From a checkpoint of a small mixture-of-experts model trained on Wikipedia.
Experts: 16 experts in each of 14 layers, a softmax router.
Below are experts of layer 8 (counted from 0) of a mixture-of-experts language model. Rows are named router (the router's row for the expert), gate (a neuron's input weights, with its number), up (a neuron's input weights, with its number) and show model dimensions 432-479. Each number is 50 + 15 x the weight over its row's rms, rounded and kept within 0 to 99.
After each expert's rows: "gets" lists some tokens that make up at least twice as much of what it gets as of all text. This comes from a sample of Wikipedia text that the model never trained on. Tokens count by the router's weight.

# expert 13
router:53 39 58 72 80 48 29 37 69 62 51 40 53 40 46 53 71 50 54 30 45 65 50 54 44 52 76 35 46 16 45 47 62 43 41 35 23 63 57 60 51 47 36 69 62 43 64 39
gate0:58 50 47 60 52 45 39 62 45 51 59 65 37 57 35 37 44 58 45 56 63 71 27 50 59 52 66 19 41 48 70 58 24 32 54 69 33 32 72 58 66 53 49 37 49 26 66 59
up0:68 34 66 68 52 45 17 69 56 43 41 47 43 65 59 48 85 46 49 62 67 63 26 52 64 67 30 33 70 37 62 49 34 40 14 48 54 42 60 71 39 41 44 58 48 47 62 57
gate1:47 50 36 46 59 54 42 37 55 88 31 67 47 26 44 43 45 69 55 60 36 30 50 56 38 53 33 82 22 39 62 58 20 37 50 31 47 26 55 57 61 81 52 65 64 39 47 67
up1:46 58 64 57 66 40 45 63 41 60 82 30 48 38 62 51 78 51 48 51 50 45 55 50 75 39 71 31 54 65 53 46 34 44 46 60 36 37 51 44 34 12 44 42 39 64 55 52
gate2:43 52 63 47 35 86 38 56 53 62 49 30 58 49 36 58 68 44 39 40 46 54 64 40 67 63 55 57 24 44 36 57 38 51 53 62 61 76 27 47 34 22 30 23 62 46 50 61
up2:49 79 21 52 50 36 62 47 59 79 28 45 60 47 36 46 64 55 56 59 53 33 51 64 60 26 38 43 34 50 38 30 54 48 58 73 54 60 47 46 43 64 48 45 59 44 58 71
gate3:51 62 63 74 54 36 52 38 60 72 48 89 32 49 75 67 70 59 41 68 67 51 28 72 29 37 53 50 51 44 59 45 62 54 47 62 37 48 54 67 51 81 50 42 48 51 44 60
up3:27 43 44 49 34 58 53 48 61 32 67 25 50 37 21 61 21 48 43 55 96 43 32 34 51 62 57 55 51 37 49 59 69 49 70 53 76 48 55 66 24 62 39 66 50 56 33 72
gate4:33 35 68 48 41 22 43 57 61 32 36 49 37 46 50 60 58 62 50 55 49 35 54 40 37 74 50 35 51 39 55 52 72 11 52 54 58 76 46 24 42 49 43 67 86 43 66 39
up4:47 32 49 52 44 37 64 48 58 73 43 39 49 48 36 42 52 51 53 47 42 50 42 57 56 53 23 65 54 50 67 50 06 38 43 55 57 34 55 58 62 59 67 76 73 31 44 61
gate5:33 44 59 49 48 43 57 41 67 41 55 45 50 37 50 28 42 64 51 55 66 49 45 45 55 74 40 50 47 57 41 52 54 20 36 48 46 44 57 81 37 27 33 54 33 54 65 36
up5:52 72 44 53 53 54 51 42 48 39 66 58 28 43 87 33 64 37 38 71 68 63 60 56 30 70 43 34 39 61 36 60 42 36 70 40 42 47 74 26 47 31 32 74 27 55 79 59
gate6:53 18 46 34 39 49 46 41 44 42 34 53 40 56 41 47 87 44 38 49 37 52 50 67 49 64 72 50 49 71 39 62 28 39 51 42 67 77 37 64 22 36 55 31 50 39 82 64
up6:67 42 68 60 35 41 52 34 55 84 51 84 57 33 47 50 65 54 54 34 49 37 35 49 41 43 43 50 36 67 26 57 67 47 72 29 56 49 26 24 62 64 51 49 54 49 48 55
gets: " of", "\n", " |\n", " and", " for", " on"

# expert 8
router:75 48 37 59 67 53 42 56 77 54 36 36 65 64 56 29 66 47 60 34 52 42 62 36 47 35 45 38 60 63 49 70 58 27 63 51 63 57 51 60 41 44 44 80 35 32 53 78
gate0:56 36 54 27 35 55 48 65 55 59 50 75 46 83 90 40 48 39 42 34 52 23 47 44 43 48 32 77 23 50 54 60 45 42 32 69 59 43 54 65 76 73 59 54 62 66 48 28
up0:30 41 26 55 48 64 49 55 53 52 58 54 52 48 30 49 51 60 51 26 89 48 41 38 36 54 38 48 37 62 43 62 78 27 18 54 39 58 44 51 56 23 40 47 48 58 53 42
gate1:44 48 69 56 23 22 51 43 43 50 50 38 50 41 85 63 54 65 45 45 58 34 50 39 59 66 24 34 54 76 53 65 25 45 50 34 59 49 31 31 51 38 38 36 48 51 58 38
up1:45 34 20 52 53 34 58 70 47 43 38 58 92 47 62 70 61 58 85 37 16 69 55 44 44 32 53 42 43 51 54 27 50 53 65 31 38 44 49 32 60 01 25 53 51 52 37 51
gate2:61 36 50 63 66 57 39 59 75 59 66 48 30 50 49 35 33 66 52 62 64 59 74 43 54 60 70 46 54 74 57 57 58 33 42 51 35 65 36 57 50 68 33 73 25 59 51 51
up2:55 58 49 39 33 62 61 42 53 62 52 15 70 45 51 38 65 78 57 67 34 60 68 64 82 57 33 54 60 44 49 05 67 50 49 40 50 59 43 71 54 42 55 41 27 44 52 63
gate3:46 44 27 45 62 61 37 56 81 51 01 38 64 53 65 65 52 58 42 47 48 47 71 58 25 70 48 39 66 25 31 64 63 67 45 44 51 59 52 49 52 71 51 53 41 46 70 38
up3:43 69 55 46 24 43 52 81 68 57 36 44 46 52 73 37 30 33 49 42 60 39 23 69 40 64 45 47 25 36 26 35 55 46 26 11 69 37 37 56 42 59 66 48 34 49 66 38
gate4:41 45 31 71 67 56 25 27 57 58 60 53 19 54 49 49 14 49 53 44 41 30 60 57 56 57 53 45 61 69 57 65 38 53 68 55 52 87 49 58 57 39 50 62 63 45 49 57
up4:45 65 72 41 61 75 47 57 45 67 33 28 29 49 43 41 73 58 49 64 57 55 56 72 62 50 63 67 36 49 40 68 88 66 43 34 41 54 49 36 35 68 53 54 47 69 54 58
gate5:71 52 28 69 66 32 66 03 41 56 50 28 53 49 69 54 52 65 58 32 35 34 62 64 61 57 73 41 69 30 25 52 64 72 47 28 46 23 51 68 46 53 68 63 57 57 47 45
up5:51 29 38 75 54 47 61 27 63 54 57 60 60 57 46 25 53 23 65 71 38 23 62 54 30 21 51 62 56 57 30 23 24 58 47 56 61 63 62 66 37 56 57 43 45 51 42 43
gate6:40 59 36 54 61 63 54 49 25 55 58 48 49 59 69 66 58 58 76 63 53 72 68 81 81 32 34 45 45 40 49 31 47 79 63 69 44 79 63 39 51 53 64 45 57 46 41 35
up6:36 77 39 54 36 47 52 60 83 64 81 32 58 58 53 51 31 53 22 84 49 66 60 22 37 54 38 51 56 77 61 32 50 26 72 57 67 51 37 77 19 56 49 17 53 47 85 48
gets: " S", " M", " B", " P", " C", "S"

# expert 2
router:65 34 51 51 38 88 68 44 23 50 60 46 63 33 57 52 31 42 43 57 35 39 49 59 59 53 54 50 40 46 71 68 41 36 38 55 33 40 41 41 49 48 42 56 47 50 37 24
gate0:35 18 56 76 53 42 56 55 38 18 59 52 38 81 40 37 35 58 61 73 49 63 36 78 52 20 42 46 53 57 45 51 23 54 56 48 52 49 55 30 35 44 52 18 40 47 61 37
up0:42 77 68 76 50 54 48 72 60 74 58 48 47 37 51 52 67 59 39 68 21 46 49 56 77 38 60 56 31 30 65 22 67 45 22 77 53 66 42 52 61 58 60 66 35 61 56 34
gate1:65 27 56 52 32 61 23 49 29 38 49 44 42 46 83 52 50 48 72 53 63 50 37 20 17 56 53 54 47 62 69 64 47 47 51 31 53 83 28 79 56 64 45 39 30 51 49 49
up1:42 23 45 46 35 52 10 62 38 65 54 69 56 35 59 64 33 48 75 62 39 40 74 46 54 54 36 37 63 74 62 72 53 53 50 49 47 54 39 67 69 60 51 52 44 47 67 37
gate2:74 43 51 67 74 58 29 35 32 63 50 50 50 65 52 43 62 54 69 63 25 63 50 37 43 69 62 46 59 53 29 78 43 28 58 35 60 42 63 70 76 32 38 53 52 82 32 58
up2:53 40 70 35 50 42 63 26 32 32 52 47 48 43 51 49 62 43 54 64 60 29 58 59 24 51 62 51 46 22 71 34 64 49 41 69 12 38 25 57 37 50 43 63 66 39 57 24
gate3:53 51 47 68 51 52 56 59 58 49 12 31 52 21 67 39 44 60 39 27 35 57 66 67 40 71 58 36 49 54 64 73 61 41 47 49 33 54 74 51 36 48 40 71 79 46 54 78
up3:49 33 52 54 75 28 32 17 43 51 64 41 53 37 39 68 67 61 77 55 46 69 34 62 48 37 36 87 43 38 43 51 41 47 45 32 51 30 52 73 28 39 66 64 42 47 54 59
gate4:29 50 43 64 54 47 40 61 58 53 55 26 35 47 26 40 28 59 34 12 71 36 25 46 59 61 47 59 63 25 46 50 41 35 40 48 58 36 50 40 60 23 51 60 49 18 50 75
up4:33 62 57 56 43 55 74 52 56 31 49 65 23 67 62 31 44 46 67 49 58 24 35 32 53 43 88 63 35 47 38 26 37 32 79 65 52 46 55 62 31 49 50 39 75 36 38 42
gate5:51 50 76 48 53 49 47 48 45 59 51 64 25 62 43 44 64 48 62 63 58 53 61 46 61 51 72 32 30 49 59 37 57 52 52 48 64 37 40 58 67 18 48 74 42 61 62 51
up5:57 49 24 47 53 44 61 54 69 46 51 59 37 30 54 64 42 43 61 52 32 67 48 44 58 58 48 53 39 14 42 45 55 58 73 47 46 52 26 49 58 73 56 39 75 63 56 11
gate6:29 43 35 53 80 70 79 49 48 33 42 77 41 42 47 47 43 56 51 40 90 45 30 59 44 53 27 69 51 61 82 40 52 44 44 52 54 35 52 43 66 23 68 71 52 53 24 55
up6:47 53 41 45 42 44 26 42 45 92 72 43 29 45 74 55 61 56 37 54 18 29 56 31 61 66 42 52 43 76 63 40 63 46 70 53 43 59 42 65 82 70 38 40 51 30 38 53
gets: " |", "|", " in", "-", ":", " to"

# expert 1
router:48 10 45 65 59 18 47 71 56 60 27 41 63 52 43 00 58 63 52 70 48 69 44 53 42 38 34 50 27 54 67 27 58 67 73 37 42 54 43 39 42 54 32 31 44 60 52 45
gate0:51 81 31 70 58 61 30 52 49 29 55 42 47 60 59 45 36 55 41 73 45 46 61 67 50 32 53 43 53 28 32 25 61 49 36 28 48 65 76 59 31 51 35 41 80 36 56 42
up0:67 74 53 51 45 47 51 42 45 41 42 78 54 39 55 42 76 42 38 62 48 39 54 78 45 80 19 47 64 34 38 34 41 47 58 39 56 47 50 38 11 61 45 60 50 58 91 50
gate1:43 39 61 49 59 46 36 69 73 42 65 38 69 41 62 57 69 69 25 66 68 52 75 45 45 61 58 52 44 69 61 35 39 59 66 80 52 54 50 33 25 57 57 53 58 30 70 40
up1:41 27 73 27 48 41 46 45 28 52 56 49 25 69 28 32 51 33 61 65 42 37 42 51 70 32 71 58 47 59 56 55 63 36 51 84 62 79 70 74 75 32 70 56 36 56 59 53
gate2:41 47 47 59 43 60 49 40 65 30 59 12 65 76 33 48 62 44 44 26 39 46 58 38 45 55 76 34 43 33 52 58 40 77 73 37 43 38 54 58 29 91 35 16 51 78 17 17
up2:59 54 18 30 60 54 48 54 71 43 63 42 68 55 57 41 55 53 32 44 61 50 54 52 52 61 57 52 70 43 32 28 51 49 38 57 26 47 70 68 50 40 82 70 57 55 60 62
gate3:77 66 34 56 64 61 41 41 29 60 60 65 56 44 40 60 59 38 19 55 66 47 58 53 43 30 37 50 47 73 70 46 18 45 59 85 42 49 48 31 60 56 63 47 59 38 61 40
up3:47 48 35 46 50 47 44 58 76 31 30 43 54 33 63 58 49 63 46 50 41 56 45 44 43 39 20 53 54 65 96 37 56 53 49 56 61 47 17 61 50 67 51 75 42 53 24 43
gate4:52 68 67 42 23 26 33 64 56 44 45 56 51 45 56 33 36 40 54 67 57 44 59 47 36 65 55 50 51 48 57 44 35 67 27 66 37 59 48 61 44 53 48 42 75 56 60 64
up4:47 61 58 16 44 35 28 52 47 47 45 21 52 41 51 65 22 31 43 62 77 54 75 52 66 44 26 72 39 58 65 41 55 54 15 39 51 47 53 38 45 57 45 68 55 41 42 62
gate5:51 64 38 56 52 37 38 42 45 60 54 44 73 59 55 68 49 61 36 41 60 73 33 56 39 49 72 77 63 47 53 46 67 44 44 24 63 57 56 65 52 81 35 48 64 26 72 41
up5:52 52 45 47 48 13 45 55 44 54 17 42 44 52 44 56 60 55 67 42 64 42 46 70 53 44 22 62 64 59 29 35 41 53 07 22 49 65 46 42 50 49 35 46 44 45 41 63
gate6:43 69 36 76 54 63 45 57 54 38 65 51 33 71 31 54 59 60 37 06 59 54 67 35 56 45 42 15 34 50 58 54 48 40 57 37 24 62 44 52 62 62 37 45 44 60 57 61
up6:33 45 39 67 62 64 67 44 57 78 59 45 38 54 66 32 77 45 59 52 37 64 42 47 41 34 22 52 62 52 46 53 73 62 53 44 67 73 60 34 57 55 59 31 63 59 54 69
gets: " ", "1", "201", "200", "2", "3"

# expert 6
router:18 69 76 27 55 44 41 56 14 44 64 51 25 36 34 69 68 37 50 66 48 46 54 12 33 50 70 70 73 55 60 74 60 54 64 53 40 45 41 23 54 28 55 51 24 65 29 42
gate0:52 72 27 52 61 54 40 55 62 50 28 50 42 49 24 40 35 38 75 74 63 40 40 37 42 66 58 67 72 72 50 69 63 51 69 55 44 59 44 53 40 54 48 74 58 53 65 57
up0:47 54 70 55 39 49 75 33 71 57 58 62 71 46 60 44 63 50 25 21 28 41 47 44 54 74 66 36 53 29 76 74 42 44 65 54 15 78 49 63 38 40 48 57 44 56 75 57
gate1:48 63 40 30 23 49 22 50 60 63 69 70 50 46 41 40 54 46 64 43 51 47 16 60 16 38 49 46 52 35 53 29 50 76 48 65 53 39 61 58 56 25 25 23 71 56 55 38
up1:45 44 64 21 53 68 26 47 40 47 60 49 65 77 68 45 20 48 71 51 43 39 59 35 66 26 38 31 32 72 40 71 57 50 41 35 41 31 62 54 55 57 35 51 59 41 59 39
gate2:70 50 43 59 36 67 25 42 47 54 41 70 53 40 14 55 41 51 40 57 75 68 40 51 66 59 27 56 62 50 62 87 46 51 56 40 53 86 45 44 39 40 46 65 64 51 61 30
up2:57 50 72 66 55 86 43 46 71 36 44 88 83 46 49 70 61 42 41 60 39 54 64 32 51 44 81 39 32 42 23 43 57 45 55 41 50 57 41 56 65 79 47 41 58 34 30 55
gate3:26 54 47 54 57 61 30 49 61 46 47 47 60 58 49 43 36 45 29 41 37 41 73 28 68 32 54 48 39 59 50 55 92 57 62 76 34 72 52 50 76 57 69 58 58 42 67 37
up3:35 41 56 32 65 58 54 34 56 79 32 32 40 24 53 48 49 17 37 45 50 36 62 62 62 51 57 48 60 75 68 73 48 72 48 63 61 54 40 41 52 53 63 56 65 28 55 35
gate4:76 51 53 44 43 48 38 49 49 90 63 44 40 60 47 54 33 49 58 30 78 56 51 49 41 33 52 52 51 39 47 44 66 40 19 80 51 45 34 19 70 38 36 41 36 51 55 65
up4:42 71 32 59 46 65 40 63 44 41 33 50 62 26 33 63 39 32 81 45 36 53 44 47 42 55 34 42 55 71 51 52 74 83 34 61 25 46 66 42 50 45 31 47 53 35 56 38
gate5:58 69 53 23 35 64 44 35 44 44 45 31 51 42 13 36 72 50 35 28 61 46 55 62 26 43 68 45 66 61 34 61 66 53 51 35 66 56 27 39 27 68 49 33 68 60 39 50
up5:41 47 78 51 47 55 58 30 58 49 46 64 65 44 46 49 68 60 33 63 70 47 66 36 00 50 57 55 44 45 28 52 43 73 83 46 53 69 50 22 44 39 56 40 57 53 56 47
gate6:54 29 75 72 39 69 58 51 45 27 42 49 47 65 42 40 61 69 50 37 47 56 36 16 42 43 46 63 83 42 44 27 50 69 23 72 53 46 37 26 57 45 38 34 93 38 69 56
up6:49 45 62 94 43 80 41 17 26 36 25 71 80 68 29 53 56 40 45 42 00 45 29 27 50 30 55 58 62 41 50 57 60 75 34 55 51 57 31 37 55 66 69 76 83 60 61 48
gets: "0", " also", "5", "4", " not", "2"

# expert 4
router:87 46 61 45 48 77 70 53 59 68 63 65 56 34 58 66 27 44 37 36 41 60 43 77 85 55 29 77 44 45 51 51 79 67 57 56 51 57 64 39 45 62 63 52 51 38 55 43
gate0:69 39 66 57 40 45 38 40 33 34 44 48 67 49 62 30 36 47 46 31 56 71 47 58 43 58 33 30 59 09 23 43 30 47 42 75 65 69 30 62 33 36 44 30 31 74 62 38
up0:72 66 71 50 55 18 41 66 33 48 48 36 55 53 49 67 41 53 37 64 57 26 22 42 47 66 70 72 50 49 43 51 48 55 46 36 54 45 15 53 47 54 27 40 67 38 64 49
gate1:61 51 38 28 49 43 65 58 64 53 72 29 34 35 53 56 52 48 55 35 51 75 48 51 58 50 46 65 71 50 62 24 47 37 31 26 73 26 18 75 65 68 39 60 53 23 75 36
up1:53 16 44 35 64 30 70 31 27 53 59 56 36 58 48 59 40 27 50 57 45 44 65 57 48 66 45 41 43 65 41 52 43 43 45 70 54 60 48 42 51 35 48 71 44 29 44 42
gate2:42 63 59 48 49 89 49 39 27 57 32 53 53 40 42 18 31 62 39 46 45 41 48 26 44 24 56 43 35 85 37 38 64 46 37 54 44 42 48 79 41 62 60 50 50 37 25 45
up2:51 31 52 58 73 56 43 44 67 55 62 74 59 58 55 40 66 35 76 33 49 52 29 43 64 31 69 61 85 43 20 60 30 52 46 27 22 65 32 52 57 53 48 54 68 42 36 29
gate3:62 39 73 37 58 58 45 56 49 46 56 44 63 57 28 35 56 58 27 56 49 52 19 47 70 36 41 44 59 42 50 59 51 43 16 79 56 51 50 31 36 57 49 42 55 63 47 60
up3:86 38 55 22 68 41 56 39 58 56 45 52 37 52 31 41 43 66 48 81 66 61 52 48 60 64 62 42 74 58 78 37 53 63 48 47 44 49 44 49 63 60 52 68 50 70 68 49
gate4:24 40 38 31 59 57 57 48 55 48 38 36 42 34 61 45 45 57 36 44 44 44 63 49 55 32 47 49 64 11 45 47 61 73 67 61 42 62 56 31 66 48 44 54 54 38 31 32
up4:74 60 35 32 54 65 67 51 39 43 29 51 00 72 61 51 45 47 41 47 65 52 00 49 27 41 52 24 70 38 37 62 59 52 58 51 43 19 58 29 40 30 42 33 46 56 67 68
gate5:78 58 39 41 43 77 59 40 54 61 23 63 56 61 47 67 47 42 67 47 69 41 60 75 56 47 44 60 62 56 62 35 19 57 45 31 52 33 32 49 49 59 56 39 46 39 63 66
up5:31 44 37 45 32 35 50 57 31 66 45 56 56 59 47 52 47 39 70 88 37 68 63 79 45 48 46 48 26 42 57 40 71 54 40 36 61 30 74 58 34 53 49 57 65 39 56 15
gate6:42 55 55 61 35 56 55 70 38 89 41 18 40 51 42 50 66 33 71 38 39 55 40 40 92 49 40 32 60 83 49 51 48 55 27 43 75 66 32 50 61 82 45 39 32 34 51 50
up6:54 56 30 29 44 45 45 50 41 21 32 77 25 18 31 29 35 37 53 39 59 56 43 33 32 64 64 21 68 56 76 38 65 29 64 43 59 36 56 32 40 59 54 56 45 43 60 36
gets: "ing", " of", "ed", " with", " for", " by"

# expert 12
router:50 26 35 30 40 34 52 57 41 39 49 45 29 47 40 50 42 45 77 50 46 73 51 64 56 58 21 39 84 50 27 48 40 63 55 43 13 48 66 68 41 44 70 53 32 48 65 58
gate0:62 65 47 56 72 71 36 37 51 66 45 65 49 57 38 55 32 36 65 53 56 54 83 50 79 50 33 33 37 48 43 35 49 12 54 60 65 58 63 57 48 25 52 38 34 24 22 48
up0:44 52 67 64 58 34 40 42 50 44 51 69 35 21 43 43 66 46 49 70 74 44 59 58 53 65 60 49 47 38 40 67 47 88 76 59 20 58 67 51 20 45 76 33 57 54 76 52
gate1:29 42 74 44 43 59 38 61 25 21 28 44 63 62 61 48 52 67 46 54 40 55 60 63 50 52 71 54 58 36 54 59 41 41 35 68 62 53 60 45 06 55 49 65 56 37 47 51
up1:50 51 61 46 54 62 36 36 48 54 48 39 33 31 84 58 45 29 44 40 55 20 21 78 43 74 57 25 53 54 43 72 76 43 42 49 56 46 17 39 56 34 31 61 58 56 95 48
gate2:30 61 59 44 56 58 41 57 87 40 55 53 50 36 47 51 24 45 59 75 36 61 56 71 36 37 66 69 29 57 59 65 55 41 43 56 25 41 52 58 65 54 77 32 44 46 56 44
up2:56 63 57 38 35 40 38 45 61 45 57 62 62 52 52 57 57 50 61 64 40 56 36 57 83 51 49 53 33 71 58 57 72 59 54 38 46 32 78 52 70 49 54 64 68 23 38 41
gate3:42 69 32 49 49 82 51 32 68 23 46 36 57 54 47 69 39 48 44 56 42 21 46 37 39 29 30 65 70 59 42 54 17 52 53 48 40 64 56 63 42 33 35 60 36 53 28 32
up3:48 21 80 53 61 24 49 42 71 77 19 54 55 45 49 63 72 53 58 68 70 44 44 55 74 72 21 50 64 71 52 59 69 47 73 32 52 44 32 31 48 51 60 30 37 35 31 50
gate4:53 71 15 54 67 51 54 64 69 43 54 00 42 39 66 54 23 66 51 14 39 25 34 66 61 29 41 34 57 32 35 70 63 56 40 52 50 24 21 65 55 59 40 48 41 43 38 38
up4:57 48 64 34 42 46 47 40 53 54 28 63 40 53 50 57 61 48 50 55 43 32 45 50 64 55 39 52 26 49 45 38 42 67 49 71 49 33 48 45 59 58 59 57 35 53 54 36
gate5:32 42 50 61 54 60 42 57 63 49 49 58 54 66 40 26 58 54 26 65 50 46 66 72 55 43 60 53 36 45 56 77 71 66 64 65 51 77 32 70 49 46 52 50 61 76 62 71
up5:63 66 72 35 11 56 54 48 59 60 52 54 70 59 45 70 45 53 53 44 41 50 66 64 49 68 83 45 52 72 51 53 42 47 47 68 51 52 63 58 36 60 45 74 84 61 18 65
gate6:32 53 49 52 40 49 50 44 49 29 60 54 59 50 53 31 34 63 27 51 65 60 35 48 33 40 52 47 37 46 58 31 33 20 45 53 50 53 37 33 67 32 31 51 57 24 71 43
up6:47 29 49 70 36 49 72 16 38 31 68 23 36 33 66 32 64 35 41 65 74 74 70 51 52 35 54 59 39 57 45 35 50 43 47 53 47 50 55 57 41 75 43 49 52 62 48 58
gets: ",", ".", " (", " and", ".\n\n", " \""

# expert 5
router:46 58 80 78 76 46 61 41 87 26 38 54 36 81 57 78 32 41 39 74 49 37 60 20 26 64 41 69 31 45 73 55 41 57 63 35 67 38 24 52 19 45 56 67 59 53 49 48
gate0:39 42 52 25 48 75 48 94 66 70 40 51 53 69 31 57 37 43 56 69 74 52 68 48 44 44 34 72 53 07 18 64 06 62 47 14 64 17 75 57 47 13 31 14 57 42 50 41
up0:51 56 39 69 69 81 29 42 36 59 62 27 51 65 41 21 48 51 31 63 39 56 42 51 47 57 35 67 53 38 40 49 44 59 67 53 38 52 37 58 52 36 72 49 60 30 44 23
gate1:48 30 67 64 53 65 62 35 26 35 51 75 32 88 47 44 53 53 65 41 51 55 60 41 46 38 61 25 25 69 77 60 71 52 45 52 25 32 50 42 67 53 66 57 48 27 49 44
up1:47 34 53 52 72 75 45 63 40 61 41 28 53 44 52 52 58 37 49 55 52 32 81 53 61 92 58 68 50 50 48 51 28 38 51 48 81 70 40 40 48 54 41 49 44 42 43 64
gate2:46 54 28 65 50 54 50 56 47 64 38 43 59 62 47 14 10 38 61 46 29 51 54 50 78 48 57 38 43 38 54 27 37 55 69 34 48 58 49 59 25 52 48 68 80 28 53 42
up2:48 59 30 61 49 70 45 50 48 53 88 94 46 57 28 55 23 49 45 69 62 66 71 46 61 42 45 36 29 65 26 32 79 52 48 69 45 62 26 53 52 46 60 45 49 76 33 30
gate3:35 38 57 45 58 34 34 29 29 35 42 71 73 39 43 65 39 49 53 70 52 41 52 79 59 41 55 25 35 60 60 71 52 23 44 42 45 69 64 35 23 73 52 68 63 65 36 67
up3:35 28 79 63 60 47 51 60 58 35 71 45 45 20 47 00 55 49 33 61 53 37 54 69 36 63 57 36 34 26 22 46 67 60 59 31 58 50 53 65 50 53 74 37 37 61 26 50
gate4:56 50 48 45 63 57 36 48 58 56 68 34 70 61 27 53 59 50 53 74 55 68 44 46 62 40 59 59 42 54 61 49 50 66 39 56 54 41 26 36 37 88 26 52 51 43 72 33
up4:69 23 58 45 47 60 49 72 51 46 41 40 53 33 67 52 59 43 65 61 53 37 41 64 48 67 30 36 19 53 59 45 53 65 34 47 59 29 83 49 64 57 56 45 49 48 55 27
gate5:60 61 70 53 49 67 55 57 45 77 54 51 33 28 43 69 34 45 42 60 72 46 31 70 59 45 56 66 46 30 57 56 33 67 45 17 46 47 54 49 47 72 54 35 38 80 33 30
up5:35 55 70 53 58 53 32 46 49 47 50 29 39 49 38 27 58 51 33 52 44 61 87 28 38 56 50 71 72 44 51 59 64 52 54 88 41 66 71 60 67 52 53 55 56 44 43 52
gate6:51 53 68 45 56 49 25 53 60 65 50 38 87 32 66 46 31 64 43 54 72 57 40 65 00 36 72 72 76 75 64 33 64 52 96 39 41 41 56 33 62 34 54 63 67 41 70 69
up6:70 63 63 46 41 47 48 62 45 86 54 26 43 69 58 46 37 51 49 50 71 43 99 34 42 70 57 80 46 66 39 62 22 59 59 47 40 66 66 49 62 16 58 50 54 34 65 61
gets: " the", " a", " The", "'s", " his", "ic"

# expert 9
router:34 36 27 26 19 45 42 61 41 64 52 51 44 54 57 53 42 61 51 62 58 50 54 61 40 43 43 55 49 67 35 38 62 35 40 47 57 52 60 58 68 55 44 58 52 46 47 68
gate0:87 83 66 53 74 41 58 49 61 59 76 46 46 62 47 62 43 67 76 75 66 26 65 85 55 53 53 38 51 41 73 54 74 50 45 35 33 28 53 37 47 33 43 15 29 33 41 42
up0:64 45 48 56 48 83 44 47 53 58 61 44 43 51 68 55 61 26 44 38 27 79 72 20 66 65 53 44 58 64 60 68 63 44 52 58 22 64 41 43 27 68 65 64 44 48 62 49
gate1:28 49 51 34 40 66 34 51 32 84 34 45 49 92 15 33 60 41 43 53 51 21 25 57 66 65 41 69 66 38 63 51 46 45 70 34 21 72 47 63 67 43 24 42 68 42 49 62
up1:39 47 72 20 64 22 54 62 56 30 59 54 65 68 66 44 35 55 48 57 38 29 65 70 53 51 37 37 55 50 57 49 45 54 52 28 46 69 49 29 38 28 65 75 62 36 13 48
gate2:68 52 32 52 50 61 33 62 41 21 38 57 42 69 60 51 45 43 30 63 49 65 55 51 30 79 46 42 37 48 43 50 52 52 43 50 51 27 52 60 30 50 39 36 68 32 46 42
up2:12 53 28 64 32 65 61 41 62 99 38 33 55 43 21 42 39 27 55 68 58 51 77 42 57 58 46 52 70 25 49 60 43 49 49 61 46 69 70 49 67 74 57 67 39 48 47 38
gate3:62 61 47 62 33 65 49 56 43 29 43 50 61 14 33 19 34 51 62 56 70 52 38 49 55 67 76 23 47 59 48 37 61 19 36 47 54 39 58 43 54 50 58 32 34 49 54 34
up3:60 41 33 33 54 27 45 55 40 53 73 72 33 52 68 24 71 49 27 47 50 73 68 27 38 37 41 61 54 70 75 61 30 60 73 60 66 77 37 28 37 28 40 60 38 28 79 78
gate4:69 86 44 40 47 53 71 62 69 44 62 58 77 34 37 60 80 42 66 31 39 41 29 38 27 31 39 49 75 48 65 49 58 47 41 42 41 25 34 46 45 46 20 44 54 57 60 50
up4:59 44 73 56 55 67 46 52 65 36 40 42 45 48 49 45 64 57 36 40 66 48 70 54 24 85 63 54 31 71 55 65 44 34 43 48 48 67 57 56 39 61 63 19 57 48 52 39
gate5:19 34 26 60 49 38 49 93 52 73 17 41 54 49 51 64 36 34 30 45 49 85 60 48 49 59 43 42 38 68 70 42 59 31 68 37 50 38 38 39 37 37 56 43 57 48 37 55
up5:75 48 54 49 50 46 71 34 57 56 52 33 30 59 66 64 51 41 58 96 61 61 65 50 64 81 36 45 57 54 33 51 65 69 29 46 24 61 34 59 53 67 50 26 65 61 65 57
gate6:36 56 48 43 74 46 56 57 65 26 23 24 70 58 37 56 36 79 00 17 42 39 68 40 64 54 40 63 47 42 36 60 74 62 25 54 55 66 64 39 29 57 90 38 52 48 80 52
up6:43 62 51 44 58 32 57 59 44 71 37 55 60 59 48 21 75 32 48 32 39 57 42 44 47 87 61 48 70 29 32 11 56 39 37 28 65 36 19 68 63 68 38 71 52 70 53 34
gets: " was", " is", " |\n", " were", " be", " are"